config.toml
experts_per_token = 1
moe_layers = [0, 1, 2, 3, 4, 5, 6, 7, 8]
normalize_top_k = false
routed_scale = 2.0
router_bias = true
init_std_router = 0.0151
norm_eps = 1e-05
tie_embeddings = false
optimizer = "adam_variant"
beta1 = 0.9
seq_len = 2048
train_tokens = 370000000
steps = 5646
dataset = "wikipedia_en"
Below are experts of layer 2 (counted from 0) of a mixture-of-experts language model. Rows are named router (the router's row for the expert), gate (a neuron's input weights, with its number), up (a neuron's input weights, with its number), down (a neuron's output weights, with its number) and show model dimensions 0-111. Each number is 128 + 32 x the weight over its row's rms, rounded and kept within 0 to 255. Numbers have three digits each.
After each expert's rows: "gets" lists some tokens that make up at least twice as much of what it gets as of all text. This comes from a sample of Wikipedia text that the model never trained on. Tokens count by the router's weight.

# expert 4
router:109072080125169104101181079127133102134184141102088149134103150143146139085152076080114070126118198107101159131118125104135117145180104117159086110124138080165138134160156148147122104098137152168084109157181160092142156141132113122083113114094154134119099178096124098133112085104119101100148191098086148136179088125132108130170112203133
gate0:131160137099183144121142129128131163157110109126111108134091161083126163124196101164113091050107101140104157132155054130081176119177159097110087129106126082156068121104097146152147187094139094147144075117135140170105085116116115097147149143116097081109153165157143142075081131175164140057168086122083133144145080113121173132153164165147
up0:133149158180184160125124152155096149159112146124097146102092167149162113135142081152155091084123106129151171132162089102113169079102173079063131169054084111128047105122056154158117134095141082135135118097120146164113097124111091114129137151147129115098140138179132119079082212120171141075172060085093163140154131103112186093160141174139
down0:108150147133095168164046124117132125077093162110101137092153151109149112137172100086139182104102056098133107150150115115113148108165130079064152118156096071100136115150086143175115128157131118065160189123146097070129125115068171174097132113093112099152091124102136082154087165129204185124133094164125083193151181163069111183154102167131
gate1:121130181161190136122089101093099126152112144132083166116143114173092120158088063142150178129108173155134131133127047094106120107203087125141136178150138121142125096174167137108077173098130155126135112123070112153150123117146122174126080107113146152065055124153112228139128195128114157186147158117110120145098067124103160147111110135112
up1:135113075111104120109162138092146156102151085120143093116151123073156116115172163111115085123208106126117117099129215152142119111103167104087128126123148142115134144069126125166168077125121084104145136161220161138156205152111152102098197177122122127164169113095160050152113043138157156127086074144157103115152182105155139119159112140172
down1:081125116102118144112170092137114107140180170128077109113039144088166153098134109087165065119124184087179155115083142152107109088157118094184108144072107095155147103146126185119111158151163138120133145106145102153188106134106133122107127166125159165103146098066144103175152121144208194136085155153177110193160096113171101171107104183161
gate2:195109122095086125136099130098137066102171109140118112128123180226135147109084073175137176179172170161136111145127164175136135152175113098187078115106113156170147144164190068164153166108193150122083108121112073178132119125146123112144146133134129142099087170136149168118138161143106138164163142186142077129145106216110078090162101136161
up2:120186108154124184166113140103144116156075105118134131132080089140156207160169110199126094171162187178179118163174143158072122162110116121101155172109102148089096123103130086115133152119172062125109167139068085129160147167143189124159142153113103169119109155148127127118135176085102171133107133151156065096159113154117093135141148084102
down2:137150140138192063128082193082161126112089187124133175128116143179174164189152076150118097086104105148053113122150141114128182160125127150132142102077090057095112109090099160163128126053143121175134137093143147181137174094139178080146118097144126181135128139128089134156128170077143112113150136119090129109156109116139106115118127145084
gate3:149129099104102060115138080159125067136111070106135101159183141145139133060125130121099153057063034066112154091171095092177155179130120051200123097174187146143144126115122173108099117093119166132133126104130150080138080080157157102135112123105137131137115087087112124074154067128130108115122101113123134169092093123179082149137108126161
up3:064133096099114050109100107132195157123149124132154142113052149141117149141119054158096148106162123121164112115068198094089144098123138116134093129089169111129178168155127057166159128166120094128095110139166098123084129162080151076183136144086127104150151089085144134138151133167111158122094120128134161098100132172100106130078179090155
down3:146122101087145094180193091148103133082129081154113145134104097171070089071148138133133108084084087109168105156086149077098141141119134133126140134186105151111126119137065099138158127083143094050133096158111167078120130093145184164112141149152119101145141119095122123141106200131090165092125052133126135178101140103085163145135161112145
gate4:145154083154172119134151168162155143062130154088088212107065115131071069109162120094140143121115132097143152145200124151140095182102072077105145122095163143155107132132097092120092158113156127129118038145093133126080112136144132132106109133093127131118097150157085096072106118112124184142138114100184114156062152115109200155096171161110
up4:135092138142134172118098159205142136064130138110164123098121083139057138191168112079130140121119153127161145130174123238091144184147133026111167121118138143141188112135151143091141179079140150113140067163093141167085071102107140113135094127152112154165137108119082077100131094156112128121128112141163080169077099145145167126103198118185
down4:135126103125145127187089137119123139100080135145121103158171122153101088059109132145162167089104134039137161130112188128081133077136157063156116087125154096172154161135093123152152114116069097089140091121144108129138087133201119088050160139166120158118116078202129104130156105150177088135123090115096163159113125134161142098126169104183
gate5:093131109115118109111163114078098168153171141122146162124134161131138134127142111141133090152133154111105135064152157155148133135129139135113122139127163124087096058119162105137124098078133140185135143134184119153156136113120164078179210179051111141140107095139149082121114093075152122153118055140135126072179155092161110141110104111157
up5:073183078177135105136171141071099162132137115142128156182129098133118156111114100114130131160114117131147092084139136121137125143101179123133124153192142172101104071130137160095114150101091166180160097118178120169120180094084136085161185132111166167154115095170194094140058145092114131216143106108158109090198109155145124167149086081144
down5:157159124081103125089160159141120094095113107159065161169112165135118112067091157083177213162093180132081107144164145076137138170130166100158156152176090105098160181122182095179142167168140157071156140157139092128132138136195112130089120151181115104124190121141164160141151100114195089115097136112105098052131143159086116129125207089204
gate6:152137132075185111085193085207080068072126073133172100113180151148165121085105118149157090167146182115144095103133127174128117093143124124133139112072071121144075125141147089152110058121136151102128159156160186151152137142165100077132132139130125069112059140127133167172101172180151100112137150111182110094175092176110074100182080130160
up6:125087155121135128126200077162095121106156144172128116071171109179110138180163107118128101153102144158174164109112133081106085189053085151118138085181114132082136125101080157154116163057105082114156078154107086130098134122182160143173125138160110155144136060143123069155180131153169107138118118113170183133116151150096107180133132120161
down6:165139079081080088172151129113181181134160106197150085103106162080076192146089113166110119112137133162203136143134175092123100124135126194141138155177052112091180091135129137130135148108136130089133116140098149138137178072134102111159135096146177105159130202136107159234153139116141143158116083183100159095144146148128123116163134072122
gets: ".", " in", " the", " was", " and", " that"

# expert 11
router:105111085125162083084150064133092114133179124102073195132111158111139085053144086110089119153173149113099195156095152118173122102169103128150090144131170091135109131165124138131098096136148173171088146116124166086156131122100141101051094124111149145118126178086113141146112106129136094130150182089076108117182066124128105119174094181113
gate0:119158115172118134153096114106154062106134150120077078113105132154098125150036149102142106177183140113094116130139153145082097184132129134116107105151070101150096134142102126120088169172172163110091166131068123139161086135137150116158129119175140151071099157140123163224085108123105125100215128054122132104121120146112113166145139132106
up0:102127142169149175122157125080146100110143121133084068121144117110143111185041137078172145158146145063092132144187185121099078114115135148119135088183161127118109115167144153116116070102109147168089141177132137178147114078107125081119160138102152147113088190154127097115095146092101153097162152070128140099126113079114138112104100141145
down0:146160065136099102176142190108117114164126131188094130165119106086126095187149142139190167134169183152208174148143152105067151124119149095132157129123116134206099169102188140106137103069127100118151110170100113126113117082178158123115136091138185115154159079084148079163108179149113142145176103149098071138122086130095132162128178080197
gate1:148173087160153126107127112142115131163112126124080197152130136106111000137113125129091139163158127140086185148110116145183155120133129132103109147168127124160105123159132143156101107112153154154129119069125119077165106094082144090033127159158136155106140119109118141130133149133103103218154149119062093111165079096146136086156120161124
up1:137156101160115150108137101132101153151096123109116200114136107106033000111120123125114130139170115140112146138137128146157139151110129131093137143183121104111104097156137130141114135138153114127154157114115077111158082129117174080081156173140116117124130132123135168129126139128119114226160112127079070102146105099143142111132111117148
down1:128165119184136186123140120096104165109060092137094147101115063063131079141090169205102093183127131161123174103121123114187152123151065144082148165154070054114132133083123120130102158125169073137120136093148191080140180149147096125117038192118125176069109144161146150133159106134120114162127182136089114111192138134166121134159113148148
gate2:118069117148164176142127152036173168128142104131072116138148118127153124138168098182130129112120116145093111139143131135168134105082063176139155130144160111056135178146139155113180135140129146154124070128124128178135184130113121145101138113131161103130118163112134135087113118145142127113077183111091131113133130135075120139129098142077
up2:122158113093131068134121108154078135141110127136167135110124141130152122120111142098138108151123143130142148073081166098140108147158137085139086123083109117167078101164106101129082110112152139138127160103133150070159140147150147116117131120054100114129120107085120086172145097158110127120173112075152121149142118094178108041193126092178
down2:087149129145092112107135106132089144140198088093198124099132168138109190082136136158102110129105089126142148177095165127185139149134064138133098107158167124144144115119126127099124126143128124148136135120108123142149148102149171151109144107171117095168151165053176118170145137172125126158157058134148133157174067112107145165099132165133
gate3:147121163141100113220136107146125098081123132159137108121121100073048072124092091133146094126143125149123156190096138116129133129142149107107108127083129131118255102133155127106125156243128114121151186113073070115130138137153080153090113119108123076128156085113141187070186155078142124100093132139102176142074128111127129153085079108155
up3:145147151136086171168123129180131091119128144110132153121155099094050054123137133118153086153153116126115159180103102114161153130187169092082131120073140110151218114111125114134095180152112112150132168110080064097139126130146109103105145104116089091132164144163162221130142143109147110067133122140123147157130140118098141216096112135152
down3:093133127093133121175023189103139126125135133186168176148112139157123136135186159075143126129104137156040109145149126135149122158148081100141139092094154149142157088142153135164121088084130112169124158146182118111114110086169138142193132121168174085132129100092110087096076110102149140090123138125165115131083137097151120128092136108125
gate4:126130146166128078079098111154146148109103111158165095109147111168124074102100107126134161101102135060140166140078088158113161147176111192127146121142120172117034165098145156118134119198117146114136084091120043159092128175164085156146088116167092100138106171147122159124127107140142118138123108105101057184153120137156133058169111146192
up4:122088037059148159145143079148092074103151108123213130120098181119082130134103131152142089184094194128097167177080124113114104140147112146143091102077123137193112119160097135130137106194136124157100106161117122132149179166107102101178162114124142130152157098076133092121155114137130145195182130082176199097147112122115105204121127117153
down4:170164173133147155130114203094146130133110105145084132089070121151103110108174192138154108212122142174132084066175063147110146160136115148160146115120117135110091069160115141134145120083136137088099096093091195115212167119149177074085125181145178123117184111140096117153106161061093097057074105125147141155114180107158159156153167132160
gate5:133130088137157090158167119092162093125145149141090144154091182178135158090102110096161105165124143112059168095122153092125076112138125080126069107143133133121086164202127110172125110110098128173091159075197150091141187121119116094140149137088129137101162109127150079158129124097132121113057152151110160097174082136184093193130109111114
up5:136075101091144081163162050140092196100136153144140097165049134080151165073123106078105061128108164149146162166116155105146093122135103122129069099098108119113184144169156096119074112136122151139112148114145135075159147160154143113122138150111168131136161173121126056134097110076147145078164148146135205135197129123124139076163096138137
down5:176114096111111163135112120107109094138130089170112107123103136103113137154125173157160123129087143144194155173199135186156121113099106101098097140156140136115116229121149114094093181133137067139160086159103115190140098149153106136201116067122146099114162101151152108168150174140157119170134190117115087127124087126127144143132148085093
gate6:164133238140095127126111091160154177146165111128135136104117109150160101134139148093105073152105100101082104115120103143072184112132120203112092151148070164125096094126177081117143106134109128131109152124146095114151153153156112110160122151152083083157138130082107112162084135158123137170143170091108151112143170210095113122202130091092
up6:149137158056111089140135100102129137152140166093130106129129171145126122117175099135130074140096152104086100117153043097092125120128101129131102105149077110120150114127141121079114071181104084089111158092125093082149125096149124096087099186094105098144133107072108078144033173185149105173114111142143164120129155158143154103190108151179
down6:136068081117085165179110172119147087069135096130103109084117099064106146154188135076133149081108101109152135186181085168163163112119103128126147080125147162125094171112166134151129164134170115158167076149132114165181088160055069123148157137125127070086156139164115124140093069138112111104162150130115092140113124129121132157175138088097
gets: "\n", " I", ".", " to", "|", "s."

# expert 8
router:059114108109128064065099099099057135103130130090102171109123133139123148119145121113074159129202115096095158152120175125187076079122097133186136136119155133084126186113121117116075114110169189108083116074195177077120161151138124134115111110083150128069078139068089108129164098167146139173093146137168150120145126170121114137116083137052
gate0:116193107070116147095082122154066184145100067160098183108122105160151178138197127101058115121146103101066085145140141155162092143116150085200137175100127119071101140064138081093074090108148206162127117120130181117124116101098143092105146139152134159117104144135144152137138143158118205144161124162090129110159111086122145195152091144083
up0:078106095072077133121099107129086161172092188152156151100179102104086091149125116097157102146143132187093124163167101080139060101162099157120119152147160082135147130126156199135219186135082157149105123109086146069079118130146153131134119132113118157092076125099209162146131084223107140066122073140169130140160163072128123112126164106123
down0:108073123158163114183112175091165140126118137131138159144132102152124117091172063117113112049099137167145165097121145146119152124065119154120101088112104149166117144151087121096124176171172103153136106113105154127191130134065158135091121123166120080094148152124104158116176119146160161074186119078117132103053067180143132118108126176140
gate1:155116101121153113147153160206115100141135115113147149148130170124122143104091132124055188134227181052056101103117102076179160133141102163082099094106110140142150135123142147152135140183146108143083171109088103100165109102091137124104140117139186076106091086104137149125165106120133119148109106160112098118119206080136167116126112118094
up1:098121124109124119081151129123095131157145125113145176092146154148108134197076145135052176113186103126111119126121158080138061129086110119096164109129135077075173173133107118102125164152083173109094156075172103059138115084083138107086137094071174099090086109121143118092166145138119099179121140171088099116135161136154167112104068153051
down1:152135160157071106200143058124137091165094148137135105165135129070121148154143175135107115152108084159156133079117167078137081130072095158101063045116122122177133099112037101164082112136128141131141115110141134110123188124088144171139142149133135156163149113102167110090129155115110083166107103123150173139139135118188061144084112087177
gate2:172144166171132079136157078132089134141103131180103109154170199144135160101170082122102116127134110202154109119162124061190169112196092137082143106069120132123141137117156092144175097160156156147169124177126144141105157081164131100074150204127112127108134152151108169136135121090139096141205169122167106127141153140129170070097085217109
up2:160094176133100148135150143120175141123133141105139127148084121114160107123085125141211135071046136128118125122115094165090102173139193144166119158130149106143143078182128162177155161056113086127125148144171048114138098196124200087103102109133147129138163118096143149100089147090103087119075132088120148123124166137119073159137185093179
down2:153079119123127103165143143132100111173110130180142089131125145129115135165130097140118094108158093201134099131152142123139101138119121146197117139165131153168149059115182121096088202135222083137104145075111140163141149136124141142078064146130102110062181167140218117097104113105145136121153131099060165152111139115119090151125118181110
gate3:067212242140126087101147121119171137126143142130164158101149126141114092106190101081124151150138157123058091145077185163136126109117179091203106116113141048107171121168147097121080125123104125141130062120114165108195154168119178166109112115177091161108181181147127114138149148116075147132129099087117052167130120087176101161100117115126
up3:089155224166162109104115115145168096193136180164132153124167089154153172144167111117084176083142154139092052170114165142096127126106134135230149079093180097124169127129138114115100132118017107126118106124098104111155167140154219131119089116172096160094130174126100096102170111156105112137141148120151121147158098122190124150087117149108
down3:106094090099109104148164198107158149141118145101118124143143179127167108161121096186107104142095051145089129129141132124130155142110104119121054117149102133152168108104134148139151153097139183095180132175148127110149086139061132165110092074080115125094089149102163140191137121131164160110112177151112107123094127140114180121213194097126
gate4:123071202168169171139134119060106153086122172107149159146128128148120181053188128132130099148103136055092148166078131143194174138118186085123149130136127144126125144158147153074092115111111162110146038128118136112161162155166115129093122144126110189111191129113135054115171140106145095132054111120123178083088104124127165144127095108115
up4:139183095107065127159162100160113121149141162130101177143064153105123125145019110143182145161080143182162099170135146131146116060140078148128110080108146127095101077099172102162164087107170015168173141123169114132065106088097067137152079184193122151099129126111122159143135116121132156131169118092158099117141193150108129155101106144170
down4:057157093090117174131103188175191155127140135134120117116155132135067134100144154109111092079106144135130127148108128070179150117104099105134104135136136163087118140206087128120195157117089155154078112127116137174142150090106178133121191157132120135141119098159155107149129091128098104130123084171095111144184204082138130150156121120095
gate5:125140101127171064081096111191104121141126171149107109174119112123090217097195129111097133086188143084098064098150131174124137150121128137138099133095180113120163168134150161141170110144123165147124161125146167093107124145133099159137106135106135116169110190125092075170066108119099087126141104137134125101117115132117153103130085210134
up5:085147109120181098055111097126065139148121165134134110108138147165045151196153146099110155100150088158129125111124135167155105121083130093104159140123175128072128186127117114086166132164107184136153146112169150175082076081118101173131081169120142069123110111175091121148106142093119125162141142172105122089111132178079142129093088167131
down5:128174110053088148160176089096113141132129134162073065151154126082137126155102130124150152088166138140150148133107141100108077142163146118171076109108105113101128112102151143141119190114113157120116157099127048109122160129140159157073108107135067108073104054124127089147161163176102143100063093123189142113140157156175144152100143161141
gate6:049133044133128079081114102099076106153117163113167159144165150050136113146099101110118156131143120172202127145131134126098083128127168094097130136153144155105181128133060161128153158088103168086096096053158183119157095153157133095128160090155150138114117151115088141147116126174110153153160146135149116079126100161142133154121095168073
up6:184120150141128117114102099131229118058086138155140091085127100147104152102060111121190165081102117133064166153105107077140112114144124156150165136100135100094112107132160065118141120174125094145166097174128062093110130163163126130148097111072129156122146140199092115126166146124140119124055118133144120184161176173104145092145141111165
down6:132131204131125208113117178123100154047152103127128110121100170101095147058133131210111097083137107115115153106165138104145144160159110098165179109164106140170124121091134111159094127108130200146100107151115105083150165105128117147177096120105147117109145145090160087102157130104059199124101123145090108168173108075141127138112160075163
gets: "\n", "S", "=", "B", "M", "C"

# expert 6
router:099069096105156080095136079148118108114167124100114167140078186111143104065116071074097117111151148102092172167086165130180094112153096135168071102137150104141135144144142134144092091111143143166073121136165173071139118109094106090092093133108179153093093153090099133158125112164159100087138190100118113126186078135126094111171108175118
gate0:144124125151154088113121098125088092158174193089135115127089160143130143177093099106088139141128089095154158115128107098112053125180089065149081093112120183142078202111177140111119106092111155197126126068107164073084105122127131118127100167107132136168118095145103082188090103082119145158081165108082149155098124135136104191132126104146
up0:110124146140102121139118114128102078123177158100134150112205141090164172105147065146113109133148087081115135168142127148158068142123101134134176057135158129145139180124198151119038108120125125141140086128120100145151083154174133135112131094139114182128190097178136070102146092212173152127090145166122107152077080104137108120114153132129
down0:090082172118082111105139186089154071149074203143136155145120105168114182175085128137096088116134165109194129085118181079099089166140122161137138113121132130108167082142139096152145155116098157078163110089149152145116138127149121187140118144199134142157141091197137125137148096132121080144107106166096150162071166171190112118099169129153
gate1:174145136115111089136109145085061131088083106173139107100099129166058190130079141129140177151098124159158148111089178146066158130100116123125188071169117118187134148138113124103132155081099120121177137178140119101161160102121108146180136115096210146081171202157117138120077125140063149096191149199070159152092127131138145113170104158083
up1:120103129139121113168095133055109100077099148156111166094091137185070142138129092190154130124180094072131144085111187125167142118000085136121159117173181061127149147126058159114097136098194110124178120158112076167117116110134131132172145122111098166078114139144112144137098120140121107184159166166060137143082106124130181100106140094140
down1:164083097145111169118121141136117163142102163114149161151117145114100096208113078129167126090175171123130017150166169117126107109149139122111128175083158108145095170105142126126093117170123064078109125157145142151120130131171069134152117171056155138102142124069146120190184132110123137116125107063150082104102086132153139090159059147078
gate2:095150135168170141162172122130135151139140109119149156150095101132118120097101138148154116132182172148117117121174146130130103099078096142103097062133183143089160161058115102145136088183107179153095141097128123104066126135087104189178164153102077119152117097115136144107141147047160161184075109104126138131204128076181124077115169121164
up2:086101082183131209177166123096164103148155175086132172137104111116138117091102125131147170126192143105147124149172107215118119132034091133112092101160185135134162131046117119104138051135072101121121123111163108128102103099111134103151127145130086193136145118126102183083165143164123121111109099118122132096140132107134143037101117068157
down2:097115149094083156103189143029174113152099138143177159132177139203091122103167168116129072145116166111110174120121155131164127138104122118185138128179121140140141108082141103173139086158171082113077108090225137105149151119114182169097122114158083109152163102141190140128159170122069111118162124186077119088174075125190088138127132148196
gate3:111151182106090125132124124060124174097143156099062116145133066109099107130125116139160083220137124125135169178165168191119180071184121151072147099118147087163121188113117103138134115088149181139107089102195128142132106182134116112112120098189124147150121122154110060116133137098111121130180168130187106127178109114153076191178144105132
up3:131097123091128131125094136069103137105210191139120111127171164098088122152157128144134116162133079136154137162208171156105147122090066170107191146114147132175162078095130126142123145065141101117121138092123131140151058161083133072146079056150182172110111103115118048128141119160129083140209143183154087138079137148109127158101151142086
down3:148099185160115165101102176119162120157152157142170165150102153136126166107143155108189112083148094139108139117169130067094101096135143122196120104142087124153214112092128123169150135135109149122117190126094097200136132116057233121097123130168123167111092088160103078136164153069081124169129077146136127152135195088154088077127176124121
gate4:127089181123115108103166108118056123132140081132115096113095105075164176119168118164119114137143101143125131173124101120113083129136179171118150146095144128114141142123082081138151067084083096076136089174134085096117096104167100086059115150131142066112118087078163055110113106143121104057118130166103159107119176164158158161176124146112
up4:135113159171110070145166115114125121114107097119087104159037099073178195116142112172061076130159132162156128101114181121105136151088120112086143124100172157093145124123098109090164050102101086142153057146157101165117091129176104135092143148189196092148139103103136090090163031101125138136093112138153122131102181152154144136135130164179
down4:094131108152098154164087106105139124130090138147090134094157148117125142161094154185122088168101112131117110121152051051150160136138154118112116131112147136081104091136121090113168163145103109190149162132080076231163145140103148069184136122114072129158235120193113190106091168094120069122107151155108068137105132157127135163153114110075
gate5:084063088137133116148191157147143135122124073114105121141122157160122130122113139114189062163138210081083115133105170187143184161115121156116065109142080104118154151146074181082168137153169133164151144170184155159153187157127096155082116140112136085091080121123182171097117100095088135128135121099137102125070105110120141112137127096159
up5:118107156149118096106142084143138085095150106156132151149132120145118118106168170103086140154105103138154121127133138067148080097157140124115141152047146106158096071155145110207101098109062146104107135105114126053141098181139140148175146096109097150198160141103101071118110156172182121136151154109162144123184145143180128175105096144083
down5:117122145162161186114106171060112071180163097129077122150169145129118170111155111140169136105147123123113142116127126100157139150128141148120199143084097118162159118141138157086132130111067135100143144170148089105141101099145061082154153099130162199066101160066140155128128091137108093087164165091109144141121157087134168056139103114090
gate6:106139180114135117105107098122165127128142106130125156152172128125142119122132138173112198126190170147145111136173117085153103135153132177192108080088134108138052104145117079161143147125098144166150114155167135117172096109146106089129089153181100129138142152212102083098157139210144088126113112126153077176144183134100175107105105105116
up6:106086203110152120107113132143199119152133134140135159118174155093157156154157125149130205106155124162121134120186127081142105115125150165146132091102132117098065122123122093128169198122076165153152130149133102123139089087096126112130091134204105130097147141244105091142193148197121084091130106127150101170123169154125173120100094089119
down6:128062106099112163163171085156123078135139141144180119095117134127191134142115163081194112124061156142094113110164093109122161118157157111096141118062168162110068177124112129113122125135068163126108178089046148133151130120146082140155133106177172150080167093134152139121097169096114066163202096156126102136086093120178126162171127184097
gets: " and", " The", "|", " a", " its", " T"

# expert 10
router:117077154113143096085084104129097114141151149141074139124139130131122120143146073153130093128146127122151120147133150105153072166123095161200093145104136105110159145159134113132115105110169143138113124125172164094132121170133145167113094066100144114091121155128101088144141089123092122069092174087133171142166110151130049182173080129110
gate0:139115125155118081169145140086110138111146167143078073088095130161117140096070105122102101103162131098158091127069133187149163127099125205143129138100143100138156171149214144130140117103105067128134103177154145136069120162185116120110123185159103109128149136080203128104038123120141177130173174143092197155136175158146120126158103130174
up0:137125125110079146114160092124151130157134079118148068118083133151137173130103091112127099160089130088125170145174153047114035149113124159184077054163093107140166130152092098081131103115158142145109143106164139135189142148154084139122115165137098120104119135119064104061105120041132143127146108114195111164118049163126163127105116151113
down0:109121168170071068108109129140088134082161136112143086162153156083107120119116131127085080136109161072167085183117109125161148134154137129134117153070154139111119195129096085125084112098098109127110098142158161125090121108113102099174132162117167150161095073115098156132139101126082056123089078101081193157135097103120119130145059193143
gate1:102081091157120161151110101048052083111174121132162101120097128122136055153126129072179158165167127088144153156112153140147121091108142185150146140161196173141191113143182156128131119146107171112142132141115105147152153078150078161098100142103119070171082128068105092116098166095168111135130143118108056125112115179132135181142123147192
up1:137148151102138069126159101150198114146126129098109132108114127123110175125150082130140090131091149131060149133154136117175141167143123075071130090159132116142126181080117114152113104178121127155081122138123135144136077114118159121100169151108105179207159119155159159100146093112092113148180105135139111130137161068215159141128156137098
down1:094170097156208129090041122122119079202107121162141157108156139110101084144135141157161121145153164178187130166127112118136123117125083078112138117175102163118184152128144106172123115125085168134104074101165114125125114114142118119104057137159131114145114126058112076150134102142126091128132135105112084118155088097122147214148143118205
gate2:190120134164116078141117135130110133120144133130059200168093150106123190114116134116125191141065116151146129139144106125102090118188134166102127095162095127110078097137129122168092166079110171128122124094165157090193183110037128112183105050122162193106143197152097089107161158146117095109097149127086135107135148184121110104139085129099
up2:109142136150139175096125103167129110165140134105192086105116118122085136150136155113120119113165160115155191135137119054148083141122150116157145118108177130142120182121086126142123102092148164128190093100131165133094141150161085170120138183116125115152142110076125082150125129129152122154040055127183159128110139128120184137061113139119
down2:125128112143151126099173150114152119079130124159104090144115146120118176118220097127083172128165130127139158134077148163205109115185165123126133172115181125135092143137116120086087170121105165131153125093121171165099103174183099119086098104092118097115133129099121137117124100149120209171089165089164146126149076120150141073161115151169
gate3:085164146189129118117087124135098150180114167130128154163090111087118086136124024117137153152145116154159091164109155173143183155119138147173087117120105144107127154116135133162109067089160116137098067133121146141153138139170148139107120131125126119087118140165117073114177156131132136111121141063067142119102131055128142158218118089165
up3:151113146074120157111181105148164115088105112104143126130159128169097152106199164104112131091113131132089147141109057098145091111157102080092119081120187133167113104134129131033103176159045174147151148083137048116128107137094150115130125129149113133182150083106124150128110076134170149207143106154151113187162136164125167101103148186135
down3:161139104162111168138140096090120110125143097135113072169122146148198083135111107128081107154147053122174110114181133140135085045161138116100123104193174104189079134058102161118116143113122126165113089154173139146140127139117140163148113107122117181077152160187134134118156067059099095147143129120130151097173040167129110137141116062068
gate4:121162143113155085094116145142139174066145088129118186108081146139117105161142084137088123182137171130151118057077142110120141181104079114084133148089143114124146100181088151148112139109136088135026163086079165138156126109109142156099059124209169168142133146173166090090117138089102146099111138123172145127164150102117069119143112101125
up4:158165151145118134115141130058040173191149168181158071149128071144160118128161120142121178066133111156095134145095157163096165080106118158206058102110118130111163110106161143069134086150126129150167161144200113134140162109108105116139116150115106123164104120079160133168186090104127156114133158147129163152125114043178112095145187123139
down4:111178112134100110124118114154123168139136108142111127134112129091119133132135116072125099140144097123094132094135124132144175187139137086067165147118127135174110134102146083128097073140132162112140179113175111192118091078118138097127146094090167138076143091159067147102161134079114137118122205143126118131115096112140192113124169150098
gate5:152130134103100097193114118126138147151144130134125071087177155165152106116099136130158129180112147133107109133112108170089127112115175131084072144138117086067124157101127148149113129170102100152100144145190119169185101165157115101136076056148167095134157154092121105128126108090127115134127170105150071168113140099177102144151072108132
up5:089112114113182138082125153098132129079170094135146105125065136105137133144169111145125132049095133163166139125048141151133138138129124108140154045139159136162180139188105136199154179064126149135099140079117085096150191124174127089066103060154183150133194118107124095119139124117120132119173107144100091162129111147119134116121112130125
down5:158092130184151079127091159139150121182113176126144187127119100111138090126173085145097094121122183156110129089153128133142120141158100179128144119103154147201160175160212109122085090112115110144078089075110129155080135101163089153151104177141172126071110103125125128136101114147158119154150124132132110169092165156125104121114189141138
gate6:151167150119132105123094134115155163110164156080137103113153150161096081137147098114111113151121151161147095091059104088124107112127110140162122084095152138096109101166155110108175108164085111149090134081169124111115090153107121095143122158170109118153062170061127162122073101042144169136108130120115108113149233154136085093159160103173
up6:169097124102116147115071094160140078142143131185116130183091172171186185140108106151157114114117189111168139112127150086136120126179123132123110076070121135101119133161108073171156113036125147154125041137120136139127228138109134164162084114133113154139143166106137092126127078151163127147067164128138163100208119078079107140127112170141
down6:106206138083152137083103135097150138155067139132089161127139117177152098126122107165093120105120132112107099128105142171120147129133138069121070076091173094143151134127117129160114113147090066172168091099192204148123100172191100138156122122096130170185126154164143117126114158105137090106143071113141107131146157092092129108157097161129
gets: " |", "-", " on", ")", ";", "\""